python train.py --router_z_loss=0.001 --head_dim=32 --decay_fraction=1.0
Below are experts of layer 2 (counted from 0) of a mixture-of-experts language model. Rows are named router (the router's row for the expert) and show model dimensions 0-223. Each number is 128 + 24 x the weight over its row's rms, rounded and kept within 0 to 255. Numbers have three digits each.
After each expert's rows: a language model's description of what the expert responds to. This comes from a sample of Wikipedia text that the model never trained on.

# expert 45
router:108121136126117107144165152110111099141147156122102146138090102122138086113173087146110125156119100092108100120160154120145159105163126142119110091098096102099154081158148135109099102141106110106163104122152109137137120100141151156113130115140105161088121146148159141106101105095125101117155108157108111101103103110127159110104140155162161120150084117106145164153106160126168160114125149150143161161098151097123135124111142112123154156138149159097098104114099087101121143106114138153148157143107102122145106104164117146110136159105088102109109102140150109148149173116119125157108090140152159154151171072158165120142144151142096118107150106162152149146154082147090148102119
Description: Of and prepositions. The preposition of after nouns like source of, enjoyment of, plus for, by, including, and inner digits of numbers and measurements.

# expert 47
router:114116135133105116138167155092101101154150161126103149128094101103143094109164083149113115157125109092102100119156156117151155100156125139117107087099094099094136088150153141101105102148109111102166096134157106140136117102145153151102140103142102156100102144152164151102097109092117102114152108167107109109098084113131159100104133155157153110151093115110154161154106160122159151106110147149148159161106153100122138113111143104130147150137147162104102110119102084107107144107112132155156144142103106126145108107158113150111133150111095103107109111144152115152147162115108112159107094137159148162150171075163164119140142156138102122102152110150152158146158091144106154107114
Description: Connectives and leading digits. Connecting words as in as well as, and, but, for, plus leading digits of numbers in election or score tables like 62.

# expert 24
router:107119133139115120143169162106105097147154160120103153131092098112137084111169079148114110152122103104102105112157145111151151107156123143114105092100090102098137088154150136096112097144104111106159096137149108144137115099138159155103140108145104157089102142147163145102098106097117102113157102166110105100098084116126162098104141153155154116144091118113156168158098164121169154112104146156146156156105158099127135110107144105132147150134149157108108108118098085106110143105110134154155145141106103129142103110152111144108136149113100105117113107138158115156152156122115110160108097140158151164149164082150155115145142158137096117102155110152149155149157092155103157103113
Description: Spaces and sentence subjects. Bare spaces and line breaks in tables and dates, plus pronouns and quantifiers after commas, like he, several, many, they.

# expert 20
router:127113154149105109144162159103123094132173157121108144140101107114143107104172118156108106162131113110107110115152140099135149100150126142140102094096093094095164094149143140104103092152115118103140112139141104143135107092154156152104145096144098166102098150144159152099120105096119089113150112142091103121107097123139161099098127155159157122144107108100155166156092161118150141116100152145141155145101146113112139118113161107148136134137152171101102118115100082109116135113116137156146136152096118128153123107155105152118138149101097091107094098141158107163167165116114104163108093141166161162153165089151146119142151163147105125098164106163141160151150092155113150107118
Description: Digits in year ranges. Digits after dashes in year ranges and scores like 1999–2005, plus ) and }, and the piece cle in uncle and unclear.

# expert 37
router:114120132134108114143166155100100096153151162126103141130095099107144092103165082148113116157123108091103099121159150118148154106158117141116108087103098102098135089153148134104103097143111110109166100129151112139140115095148154156101144104140100153096100146153162149106097114088120099112151103163106106112102087115121160099105140151152156119153090108109152163151104162122162156113109149146152158154104156104118143115113146103127144153144146162099099106120098086099110140112112134154149140147104111125141107110162115147111130151110091101112112109141156112154144163118108108154109098145157155166151168075163162116137144158138100115104152106151153164151157101141103158107115
Description: Such as examples. The word as in such as or as well as, plus spaces, in, commas and capitalized syllables starting names in table cells.

# expert 32
router:116110124138113117136167149098097096153153158122105144128097104108141090106171081149109113152125105100104098113154143116150146101164122145118110085101096102100138088152147146102102099145101112102163099129157107140141119102147156156104139109145107158099107146154162146104094110097113094114155105162102114106098080106125160094102142150160155111148095117113155161150101163121160153116118149151150161162097147107128144111109144106134151145129150160106101110123093081108118149107108138149148141143101101125140115107154109143108134149115098102113115111145153115151156167113114105160097095139162150153151170078152159107143144153136099116103151107150151159150157098153100154111113
Description: Prepositions and year digits. Prepositions after verbs, like focused on, competing in, just south, plus leading digits of years and table numbers.

# expert 16
router:115112133139109117141164155093094094152149158122103154124089101113143091112169091145105108152117101102107098123156148114143152110159119145117104088102094106100148089154148142097107103144102111101160095136149108141135114101142153153106146107149102157100103145153165150105102106099128094112157112162108111108101085111129165090103142151155156112144096114113150162152105162116164154100114149150151161164100153099124141114101144106136151150141154161108103112116100083108115147107109130155156146146101102125141107111153106149116132149107100105116115110142155118153152166117110114163100096139166150161149169083152161117142145154138099121104153106155145161145164103149102151110112
Description: Table pipes and digits. Pipe separators and digits in sports and stats tables, plus spaces and odd nouns like boat, Saint, co in cowboy.

# expert 42
router:113108121128113121142163153104096095157155156129105153130092100106143093108173085152112116156122109105108098113155140126150155098157115144119110092103088097101136089151147135100100097142094109100158100123153097142133109099146156155106142110140107152103103137153163147104095109101115104113149101162104112107096080108126159088101143150160153109148099116119153160151103164127168160112112141154150155150106152104119140111101147099131146145140147163096104112112097090116111146105110127146151147149103100124138111104160104149107137152115098101120117114139148108157147151119110109156103101143160157158153164072156154109146140154126095122106145103154145161147168096151103166108110
Description: Function words, clause links. Relative and temporal function words like that, which, when, to, especially "that" in "at that time", "in that year".

# expert 2
router:128117141170120121132167150118106122124172171123110132123096096103125088105145120134115112158119078133117110118166170096147143114139128155125107113114116101081119083163149128079132096163110121094144107131134103147131118107136152145108165109153095153078108154158159149117088112102104100134157093156108121109116116130125148106102141146160166103154111122107142163162096190104150138108117142135145155139093175118157136135086147115148150129113145187112107124109107110086117158103125142140148135144098080120156115112146100149110130119087092114105100112145153120148126166125120114163108109157155157142155157115136133097152143146156074107101164121139135165161136101164119145128115
Description: Place-name and suffix pieces. Place and institution words like Location, United, City, University, London, Road, plus suffixes -ity, -ly and unit symbols such as °, km.

# expert 17
router:117113129134119125140165152100103093160142153128101149126097101115138084114182079151115121151129111112107107113160151119149157101160121140119113095109087103105141090143148151099095102142105114096163098136158108144136115103147158152102143115143105149098101147156159143099098108093110091116147111171107123106096087118115162096103136155157150118150105114117153164154102168125169158114122149152156154160109156096120139116107144103135145159140145157106102105117102084111118149110112129147160145137091104126145118102153108150107137148109090106115116112140157116151151167117119107165103092142175152156151166076142163110149145155141112121106146107151152155142159097151099150110108
Description: Quote, currency, possessive openers. Opening single quotes, dollar signs, brackets and parentheses before a new phrase, plus his/their and digits or letters beginning numbers and species names.

# expert 21
router:102101122156113107123159150107102103175156149128100135135123115111145108092178070130114086141114100105115114120157128120159138116156138144111095081097114107094120101155138130111137101172117130093180104138137118125150111093149159136085144111154105157111114168136170159099115102097122111121164118143112120118112097121132155096102166147171161131144118077101157147138110144103150136104123146143155157153112151118091160097114141113134136125115168175103120105126115085122093164113089143169135128138115108118139102121146113160104148122099095104113108114136142108150133151125105118161106101147174138148160158084134170110150153160122100134111132105140159146141171111141087165131111
Description: Common nouns after articles. Common nouns and verbs following the, a or his in running prose, such as people, population, game, students, children, terminal, album.

# expert 18
router:101114122138121114144165150105112097144152161123100148131097099122138088112174085152114112162117109101112102113155150118152154105167128145116108087105089103102136091156145143100102102142102111104166111128156107135128114100146149156106148109139100155096110148157157152094093099099117094118160109158099119102099084105126158092104139147162161117151099112119153160150099163119161158115113145147147159155106155111116134113106149097127145151137152160101099106123101082103118141109112140157150145144104105120145117106158110143109142154114094105112116100151151114158138159119114111166105095140163152157152166078152154108145140152138096118099156107150145162147165101150104157105115
Description: Spaces and digits in dates. Bare space tokens and single digits inside dates, years, times and tables, such as 2'0'05, 7:00, 1958 - 1962.

# expert 4
router:109104183143127105154130150112120100178131139116117171102123120119148127101130142157073114146087123107117109098149135102134133089157104148119123111092094137113162135130143148110100121140113133112103128150143134182125118121141142136108178102172097139139094141178147154100120106117116129095142124142103135137093114100167141119129147163152135085141140096109148130151114131118140180107118174159151143142090110113165125105124157107147161197092135128104113092075117127109115144134107143151132177086115141132137098091132082128135136110076119131119138124126156059136153134114109071152122124149116163169144138109138135123132159130120098127106183129166132129136141121135088129117098
Description: Heading and line-start words. Words opening a line, heading or parenthesis in infobox and list text, such as Academic, Coordinates, Website, age, on.

# expert 39
router:106112122142113125135169150098094094151151157126102147132099103112143086113174080146109118159115110106099101120157146117151153104151121143130109089103093107104135088152146137101111105146103118109166096125145105142138114095143155154107140100145104160090111139151166150102095112098117099110157102163108110105101090108124160095101134154154158124140089122121155157153105163123157154108110143144142163159105155104111138118106139099136141151137162159110106109120094079107110154098105135168147137154106106129137109109156114144109134160115109105111113108148153119148142167118106113164108106142164158153139174077165165110141138152130098117102149103147149166155160098151101155107113
Description: Prepositions, commas, year starts. Function words in, of, at, and, commas after phrases, and the first digit of a year like 1907 or 1838.

# expert 28
router:120109117136107120144164158105100098161147167117095152135084104103143084106160101148112111161113108089111102104167151112145153105151117141118107091099101109100135092163147141103099098142106117092154100130147118138136115100144153155104143109135102162091099145146166150093094108091114102114159110163099119114103087110122164100106140153149153115147102111118154162158097164120157153117115148151150159148103165111119143118114144106113140143135150163101095102119108098115107152104103142158151137150106119128149104109161108147104134141115083088114117103144147119155135162118105112157107088141160156159157154087170165127146140153131096119114139107147153154164159104147099157119112
Description: Function words and In. Function words like the, and, in, of within sentences, plus capital In/IN starts as in InChI, Inverness, and New, De.

# expert 13
router:094124162130134120148144157143108101136157135111090142117095112083146127115154129151092137147100120097106110107186160112140129112123124159138120114096120126130131112146154166126106106148126117110136088165130128148136127128148140166124173109152096129123120116157143155101078101101115139122137126137096097123109127064125143124106130166134185123149117123119142133143090162115132163139113158142149170131116160110174136126097141125131154160091138135092097098115111122103122121100139135146149174125115099148191082093140103171114142137116108108102129095152123103126120112110084121157136117146131170190166152097186132116176166187130091105111145086120122133139147146131119126116104
Description: Mid-word name fragments. Inner or final pieces of foreign or uncommon names and words, often after a vowel initial, such as I-der-a, E-ar-p, Thia-go, National-ism.

# expert 12
router:127126175148127115137153138128098097128166149118100160111103126134120128107138129171107123156089113107125096126146142121128174067184132168118129093113100078109141078152143163105125118139103125087150104132140095125148111126132143137096150123134106159130110179162144136105116109105128107105141119146113092092096107082127160101110119146188153095159106119115147152130088170134152152129126153154172143138128140114173130112117143113117139155134164146098116102134108066119126122120125146164159156140110118136136111102139132149118133141117101101114116114157167104162144154129106111157114121129172145150145156068133151069150143124182128131123163120162127148178152121136110128110119
Description: Sentence-ending periods. Periods closing sentences or abbreviations like U.S. and W., plus ")." and ".\"", with some plural s, %, but and while.

# expert 36
router:085130135165106085135151137103119092153141158127106150109108114122145112127149101137081110167090108119079123099142137111168132116155110148092111098107075128117151116148130170088106118131080116076149094143144113155152088108114128132118134081141102148100106127159158177117096114109094117142138080154092100112106095116124133122119132147156170117140128119134152131146086150123163161117121152163132146138092141115138136111111157103128156162134161151113080115104077091121111141120109162141147155111134117125147086099164101145126132139124111120115127125141174100138136140125126103143110101127158142168138142082153149090144156151131114136108186120165179137140132124138118165108123
Description: Line breaks. Line breaks after sentences, table rows, headings and list items, plus quote marks and words like also and well.

# expert 22
router:102096137122111128150155158103104093151133159102098138122099118120145083106179117154094123135086095101123102079157125111148157106145099162111115102094108092099133089146166128111128111164119103106137101129137126150135097070149149148122153135148099148091117127138170138092118107104105114128176101149092117107090125100139166095115146153164174128129116106099144156155094150104138149102120149142163156126095154118105155133096154103143145135134154183122129117110093118127121140101114136144144136118115141154141111094132101178105158133114094086126118122133159134154145153107111121150087097145145162142158151096149138124166138165111104115107129101135143152145166123180110145148111
Description: Proper-noun middle syllables. Short syllable pieces inside names after a capital initial, such as P-on-da, Plaid C-ym-ru, Mah-foud, plus the word Note.

# expert 31
router:130116140141090112141144161132097108103128168093107137103106127135146104109123121150097127137128100138100115100135162107153139105147124132133095111136119112080151109155160146100126107182135089094159100147141084143147115092138148175113159106122109132094106152134160135111105129093100081148151107157103102110123131123151168106107151143139143097163109110087152182158097148101150135111091135151156134135102148118145164104092145116147137105080164151122088121095118126112099142102133147174140138112137111135144125128150106150124124113112109084118129082166154127141140163119132111175098110150180168146141131113144119129129145129160100086071149099131162145159141082142108171134127
Description: Abstract nouns and adjectives. Nouns and adjectives of life, career and institutions after the or a, such as born, career, political, death, education, years.

# expert 43
router:097113137119136079117153145113120117122156160113114147136103096119127109089153134157125113160109074122115124122133115107155135108138135139109102088103084091085162083131128144124120118138107085108131105140170062141143121112153147164113151118146082167119103132133151126091140112120086097122154087143102131113123104116123155122078144139153141120142106118096147131147107168115141159097102123137153137156126131095146148134116146096140155128131137159117110105145080109100109113109119113128153134126093104145158075106143104126086177113145131093135083111143142113159159130127128102136115111149121181133160140089128119062148137154167126117108137125176128163156135081137080170111118
Description: Verb and plural endings. Suffixes ending a word, mainly s on verbs and plurals (covers, enters, games), plus stems after re, de, ex like port.

# expert 0
router:133107127131118108132160162114123117132163162123101133140085105125130089113177137142119096143126096113110117097156157111147147099144134142123105084112103110100135075148148133123115098130123120104146104132163094168143112110148148141110158103129095166098105158151157146090120110102101098132145127143113131112107106107120151096092124157173154135157104094108160145166085154106140151112104158138140150149096153123126136132105164102140155143133142184115109115135103098104109135098119126150157144139106094138151121101149102152097144169114099093121081086153142118151137157134120120156110086144135171148154200085151136107159149158143094129101159126161132149149150091158116139110099
Description: Word-final suffix pieces. Final pieces of names and technical words, especially plural or possessive s, like amphibian-s, EJ&E'-s, Giovan-ni, -ville, -ism.

# expert 7
router:104110124140113122139164157103106099152152157127105148129095101107146088113166088150119111155124107104101097115152151112152148101154121148124106094100100105098133085154152146105101092144100108103165098132157105148136111099142156158103138110142102155102105141149165150102096106096113101118155108161103109104096074116122161095100141152155154119151094121116156163156101166119167155112112145149150154157104146104127141111111147108127146147137149168112103104122098080111114149107113133155155149145106101129146110105156109149110137151110095101118112107141151122157149161120114115166105093142159152155159171080148161107138145155135106118101149105149148159151159097152103154109109
Description: Mid-number digits, name starts. Interior digits of large numbers in tables and statistics (1-0-3,149, 154,000), plus first pieces of personal names like Ta, Joe, Bri.

# expert 40
router:105096138121127129146156146114108094144144166109108135122093099114149090103182127160112111159098096068107125103153134121153155130131112156117101094101076096099132077143164122119125109136110088101130101137125108137147112091139162175120159114158089132110117139148166147098108105099102125110140113164107118118119121104126161092107121167164162120133101139122145146148095172097155172122106141138163156154125158087128110118098141115129156138138140159112111100120060105117124154108114126151164163125099108152153096086130123148118141136122129093140109125139141130148144146117116100155113125154132157139156159088151132116164149175128112125124149130132134194131159105154103154139099
Description: Name-internal word pieces. Middle and final pieces of personal and foreign surnames and titles, like Chi-s-nall, Sch-en-gen, plural s in Dreams, Yds.

# expert 1
router:072118128126113111122158149122110079133139150120100169135107115101171105133181088172114116144102096107109101080153148114125164086159121135120125079131120113096145122153152149132112096143130117122142101129158126160141122094128148146110137101146128170118121153134182135111076104095110108103158126151128108072081086108137170122078130139139132117144129114120141151161123162121146172114097154139133166147134128104158149124125172116122144133124145172119084113115096101110102143107114130127151127140133113119146107110121109156112140122120092125084105087151123114144139141098123072130102114137147154135150170090169136088145131138134120110130135089157176149170156120131088135105110
Description: Dashes and separators. Line-initial hyphens starting list items in See also, discography and roster lists, plus pipes, en dashes, slashes and hyphens inside compounds like open-minded.

# expert 5
router:102115144117111117135155142097113106142148164093112144133099107116141079100148126155103137155090096101115097103144127122148152077163115138135108103111100089086152068141148138116108120132094109112131112114141113164143108092143152173113136125176105143100114144142154148105108103109121110132178110158098125113115103091138146098097151158171170117139089119102137148150098157116150187122124161151160155132108153105140133126101153098132152151144148159110112113111079108119112143105117128135141140138093097132129101093148103152116154138115104098126120118142152121145151156126094109152107113177132176163162177085162140117158141151136094130099144102139138143142158093154107156122114
Description: Name-internal word pieces. Second pieces of names and words right after an initial capital piece, such as K-e-vin, With-in, Wolf-g-ang; also syllables like Ca, De, Ka.

# expert 38
router:112091148134101103152154136119129091153136142112117125115111133104162111127162109160107084130107099095115128114156148106164158122146093142098136102122093134115133100165163130103087092175123109093125100161128110128154141104159150140106134108134107137100105125166169167091098099099125107093138108154091108110100106105171169114074125145143159124134120110131153157128107133117168180152103137160129148149084124095126139113090150111110147156099151177072127097107111117123127144104118151156131144130095119155118118099155114127108135125111112102146136120145149117138154149127097110158115074151163142149126156086148133122147166156148103094123128085143143173153153119168107139150116
Description: Verb stems before suffixes. Verb and word stems cut before an ending, such as refus-es, secur-ities, evaluat-ion, pursu-ed, plus capital letters and not, all, her.

# expert 25
router:116114129134110119141165151103098091142148157120100145134093101115137085112166082152117109157124107102104099116156141113152147110159116144116105087101094103098138089156149141102102098141103118103166094135154110141142118099141156155108143109141104156095100144152162149104099106092118096114157109163106113102103087116126165093101135149157156112145097116114156158156100160121164158112112149150152165159104155103127140115104146100134147147135149162106101109122095081106113149109115133153155142148097103127142112106152108147107134144111095099116110108138156111152151168119114112157106099135164151156156164077160154113143144159137097111108150108151147160147160092149101156110117
Description: Spaces before numbers. Bare space tokens after table pipes or within prose just before numbers, plus capital name-starting syllables like Ca, F, D and Thai/Tibetan byte fragments.

# expert 10
router:097111123146110104127129144104093098140132137104109151109117105103145126081145134144090108185127121098099117149168136122164134094148126164132116091097103117090129107140153172128088102144132093091165105137134112128154090114133149146096138120169092153143112146151150152095079094101116135100150126146105100099114099100138160118096148147138168101143125124116142134127102140128128163111098149142163167151129133127153121091109143109127166175097150139106103111129100105109103115123100146153119153144133097137155097112150076165135141108103094111123138102161148087141139149110096101175098118153142158162164163090176151099170152153131098124111147106156131147134145115124114129146095
Description: Sentence-opening words. First word of a sentence or clause, such as In, The, It, During, Through, However, After, Because, plus such in "such as".

# expert 19
router:115117133133133095136149161135100117114158164108074157135114095113136093078153133144113119149118078127104110082142136103170137134156132148142122107111102089111158090127127149111124103128089090116128119139135067146133116103143139144100164129155077133145105126124132132082130107115094112114133094133095123083104112086135133122087126138147143105179135130096154150148105161114131155105107135158140126139114146113174129111099168117119152126125123137079107120136086111091129113111114129113150142131094119153163092107164125159093165118137111098114076110177153104137155144135118109157129114109132147160164150113154139082187160163146120129091150106165125125138145098144098148101115
Description: Mid-word suffix pieces. Word-final suffix pieces like ed, ated, ized, al, ly completing a word, especially indeed, and pieces of foreign names.

# expert 6
router:115112132148115115138164158103109103157163150129096141128082112107140100116171108141103104162114103114093104111142148103143148110156128146131111085100106103097145072148146133096112088146115122102148101134150109154130132094150151154095146112143100166098118141154158141105110107106114091123156111153103115104103099119127158083091136161173156120145106111107149162151100155108159146112117155143151151161092153115120133126104161113129157150139142166106107120115102085095108140103104138147154136148100107129142104100158108146111134148106092107116096105151152115157149153126106115170104094142154152163145180083161140112144141159126090125105150118145140160163155099157102153094110
Description: Past-participle endings, descriptors. Past-participle endings -ed and verbs like called, built, made, directed, plus colour and nationality adjectives such as Red, Black, German.

# expert 41
router:110117131140111120145161149097100094151150163121105149135091097110138089107168086153114114157126106099105097117155150114147152103161120146120107090098096095099140087157147139100105106146099115100165097135157105139141118098150153151104141110143103161101105146149159150106100107097111100116153115162107109108097080109126164096101138151155155112147102108114152158154104161125161158113111148155149164159105150100125145114112147108132151146140155162108100105117103082107113151102117134154152149139101102132142113105158107148111137150112102104113111106139151114154146164111113110160105093137160151157152168076160155117145145157143095118103152112153150158145159094148102154113110
Description: Spaces and leading digits. Space tokens after pipes or before numbers and words, first digits of years and coordinates, and capital name starts like C, M, Ra.

# expert 27
router:116118129135114120144166151101099098153149158122102137122096097112143089111167074145116114156125105095101096114151150120155151106163118144121111089102094101097134090152154139101109102148103109097166105129148108140139122102146159147109138114144103160098101143155157149107101107093119098117158113157107108106099086113125163094103138152155160120140094120115150161151100161122159156118113147154148161163104157096126137103110146111129147149139152165113104104120097076103120143104111135152157145142101102126148111114157104149117134145106094107118114110139153116155152165119111108160102092140163148159147170079160159111143146161144097117106149109153151164145161097149106160104111
Description: Closing brackets and separators. Closing parentheses ending asides, often before a comma or line break, plus spaces, pipes and name starts in tables and lists.

# expert 44
router:096111118145105102131163145092094110136151158126083140132079101121125105114143128162113113157144088098105112114169131118134128113157138140127122112108089112097126082145140140119126101150105098102131113126142098144152129118155155142103132115145088153122115165140150140086109100092091114125143131151122118099094110113110169093100162160140155098164104109110150151148087152131151144111117164145166151153105148118146137114113129095123164151138158144100097104119107119102103137080129156158130143149114106109141079116169102146103139147117093107094110110162133086162147145141108120160113097142128151163159161080166169098152168143136106125101142123167142167159147099138118160088123
Description: Final year digits. Last digits of years and numbers, like 1994, 1939, 2018, plus commas after them, and words like century, km, million.

# expert 46
router:094107129124099117144138151122115096134168152102075121121098111088145092081164120145120110169113103116121100115162142099153133097141118165129126118106097108119147077137155163114136110169105100087124101132152104143146116096159148144110162145145093144110110127158149143103105097103107117120162109155113116103097126097126162092102145157143187101148127111121139162170085168112129151095108142135143155146120157090137126124095147116130144145111156161100118116097094118119115137106134127130156155126103115160149108089146102162112139144130108090131126102172142112142137160117109123144110123117155163155163166073181136126175159173145101113112123119139129143133176124144110138149104
Description: Personal-name syllables. Syllables inside personal and foreign names, especially after A or Sa, such as A-ure-lia, A-less-andro, Bal-an-chine, Messiaen.

# expert 33
router:120122125144119121139172153103107103136158158119109147130093099117145098108148114153117124168125088108119107102149165118143154113155128146116120101120099086107143094155143134090117093137117112097174089122157107134164109082146146156096138109128102150072110152145159142112084117106128090110180091170110102109117093123125153087097143142139156117164066120114156168153109169118165143122110145128151159150110180116149136132109141114128158135141157151107100118121105099102131132099124134149157128151093099130156111119160120146095130122110089103116107106146140121162140154107103107146101079130160153143166143095147158111138135158148108104110131096147137161145158097139103163124107
Description: Formula and field punctuation. Pipes, colons, equals signs and arrows in math notation, chemical identifiers, infobox fields like Surface: Hard, and tables; also between, being.

# expert 14
router:107114130149104114137159157091095097157163153128102142141096104115144099105186078141116093157134098114103108122146150117154153114165124144113106092105103089097137089155147136110128104153097118106168093142157111129139108102151150148096143099156103156093115152149165143097105104087116109117161104162111115109106088124130159093097154160171170121144099104102149162161099152106156146110113143154155167148110159101108153108105145108129132134130159166110120105125111094120094159105093135159151132138110102120135108112156107159103136157119097110119108110135144111152144153122108116152098091138148148164148161094150160114143143150141102120111144108146132150141164104137101162108117
Description: Quantifiers and determiners. Numerals and determiners after a preposition or article, such as one, two, several, some, another, esp. "each other", "one another".

# expert 3
router:107120138143123124145166168111099100147138160125107167137084095119135089093154073160118106143141109123110108108151148121156154129169118138113119093109100098100163098151143142096102113142102113095153096153134092137131102107153159152119142103136101155110086129147160158102103104097107105116148085160091102112105091112116163107086136137147156106153106113112151175152092162124175147105110139146134156145101155103145162110102150097131141140131154152099094116133106104109114130120123130142150137148111122131146106113168108148097144135116088091129110111134160105162142153123117109156110099123146154159169142065158154112147137150135105114096137098137147157133172112136107171114114
Description: Place and number nouns. Counting and position nouns like place (took place, in place), one, round, stage, side, plus digits inside years and table figures.

# expert 9
router:092109132164125121157151156117115118153153145131089151137092112121146115119142109143095127161105131113083092105137129130157133098147124146108121092080100128100135104143136132088118105148090137108133112135155116155133119114131165144106156098146107142117110131173155132104109090100121096120147092160117125115084072091126142110089175165144142117156102124132156151148113145118150166108132163175144153150107143111148135107113132116129160177111159139111112104107094102106127162121113155154145162145125103122124067109186116152104143108114108134111106134149146074134167149132113087167115111184139147144146168095137140109123138145152094116099137095146159137138168104143087139100115
Description: Section headings, key verbs. First words of section headings like Gallery, See also, List of, plus table pipes, commas and common verbs such as was, is, directed, composed.

# expert 35
router:109106135124103128150174152113113108114157166108105143114107110120137072111164124138122132138097080112121118120137140106142158114155124156124105084112100085068134064145167123107115114151116118105156104105153117156151119096157152171108153128157096143076125140122157151109103112103084094116168089143086099084138121130141154105108140154162142125144088115090141166172086169115143155089122146138147169150095142109136132127114144104144147122138146167124104106122100119130113152093129114141145154133110099146150118101125128157119141147123119092100114097141140140158136165129106120155119094160146190138147157111164156111151135151136110113099145099144145161153139108154112141130114
Description: Place and name pieces. Inner pieces of proper names and place words, such as River, Road, Florida, field, net in Kuznetsova, and abbreviation letters.

# expert 30
router:131118136137112114125150141100115103136129149113094129130101099101162068103171106170131121181145101114127119121141137109146150114139119162090107100097122078108130092132136157117118107143098098090181096142142107127157120101141150154108152136141094158088092139131154150114113107097099088111178107159111110110119117120120148096086135145162167120151108118111138144171089163120130143089117131135139172152115166107146133126093152109120147135119141159091124113133080109093114129092128131158155128161084095150147100127144127147089148147130119098127106098161154124152144167100123110142111108129158153143170141085139146102171147159134115122105121100135146156131163099168096161126114
Description: Section headings, mixed pieces. Wiki heading markers == and ===, the piece mit in permit, and month or name starts such as Jan, Jul, October.

# expert 29
router:112113129134110122144161150103100095149149158127100148124094097106142090112172078146119110158125108099106103113161154114149149105158125143126108091100098108101137091156152146107104097149107112098162103134147107142136115101146154151105142100141099158097100144151162149104105109094120097122156115160105107105089086109123163092103140148149157118152098117120158162157098164120161158113108143150153159161106155101123139113110149106127151152135152164110101106122096086110116145108111131159151149145107106128139110111160100150107134148110096102113119109144153113152142163121112111158107096132163149160152169080155163113145144159143103120103150105154146159154168092152106158108115
Description: Table numbers and 'the'. Cells in sports tables after pipes, list-line breaks before numbered titles, and sentence-level words like the, The, to, soon.

# expert 8
router:124108134135122118137162152102109117135174164117082141133097115122118070101170127143102108149126102101126105113156160106139147091140117146125110091111086096099129081144165130110131105165109124107143099133161101152130103094151152155103164110153093155095111155149157146095116123098104098121150114148113117106115121118126168094096133153170165113159106109093158151158088173121131145095106155137136156157109155114138128129093153122129144143128135166109113108120099112102115134098126133144159146139111094144152116101150113144109153161118113093108120095145148128156169143101117110165112079132132175151150174095163139118156149167138086107106169126146136145141163110169111133114110
Description: Name-ending word pieces. Final pieces of proper names, places and taxa, like Artiller-y, Mathies-on, Lem-berg, -ville, -ford, -bury, Bay.

# expert 11
router:111120125139110124144161151106101092146149161119107144128090098111141085113168081152110111154122106104106099105157145116152154101164114143117107091103096105098141091153147137105104103143104112101159096127152109143138117100147158150106136109145099161093107141149165145102099107092114098122157108160102114105100081107123163091101140149155156116143097108117151160157096161119164155110112148156154156161104159105123143111104143105129146148139148165108106108121099081109110145103107139157156143145100104131141108106155109145110138146113099099114116109145157117154151165120116112159105096144160155155154164076154158111147142157140098118111148109152153158151157097151101155112114
Description: Spaces and capital initials. Standalone space tokens before numbers or words and single capital name-openers (Ö, M, Le, Cal) in tables, lists and names.

# expert 15
router:095117125139131120121151171120103123137175160102106127119086106090145101116144120148126114130125102112111114133167157103140148086146129145123106106109117090092124095161150142107077094133114116104155100154154107154139121106140149154100145127164091158121113148137137159093098102107109112139170113158098101098100101111125162127096124154174154123139107111104144151188088167123139150114122150142143135131105138106129162113112157110126141133123142158112100117115101077116109142096118129165157143128119093132157096118141109173077149126123099100110096115151149110156155141114122121160125082172150148160160158105136142113140164143152115097115150104174167149158156096143095159095104
Description: Ordinal suffixes. Ordinal endings st, nd, rd, th after digits (1st Brigade, 2nd round, 41st), plus year digits and ordinal words like first, second.

# expert 26
router:124125122159096120147156149119101100145144149116096146120109102108153081113155076136118116148116102103107097123150115116148147116159140129116107062113109107106136099152133136105125105144113116079161085111160113140146111105136157142107147129135093164089111168143158145097093106083121100115177112165110111101108089120122162091106137147139148121141109111137149171164111156107158156112121147164158157168111156111116152098122143113125138146129176175103096113122106084120113148121110150154142149137106103113142112112150122156102126131108085101089113111149154114140143163118119115165109101138178135141143155080139178128150144154129104122103139096162153138159138115146084156134115
Description: Punctuation and separators. Table pipes, commas, semicolons, colons and closing parentheses or quotes ending clauses, e.g. south; it has, 7–6, 6–7, | in tables.

# expert 34
router:089097140177101107141128149128122104181135132102119121096106121121150111120137116143116117174105123127101107103143151080148155092129133125128113113123100122100166108134128153108118103126128124079117101172138100143122129114161143142115140148141095123126109158144142132104124110104106118145163120168114140138052138099134154079111140151170165122126126107130123162136121146079128139112144164145157126137143122107101138125109188114139140174110144174115121121089122115125134131127097144141158122083129151170132116083127086157104177087104106098139115123130183121141161137114113094186088108172152161149140132096114130101136158167170099114121134117141151119130159141139092128144079
Description: Word-initial fragments. First fragment of a split common word after a space or letter, such as ant-birds, ful-filled, ade-quately, em-ig-ration.

# expert 23
router:121102139159119109156150143116117115159159163096088155137104123084133104117154078152100120160117102090107110117149133107145128099143126147105125101104117088104139114121136158101124117141097129108136100126190111152159103111136181145111167099138104142108111150173166131121081099101103106103137109149087128084111100119161158117104166147158160110150113112117159162135117150117154150107110130139138177168111166102135138084113137109140152157118145148097096103101095083120114164126086155138141151116111094137148095110169108159110130115110104107087132111138145101151139147107106118146114105169143140147155139102158144099129138146130098103105139086131167142144142112149104138090109
Description: Line breaks and markup. Line breaks, table pipes, colons, dashes and == heading markers, plus words just after a break, in tables, lists and infoboxes.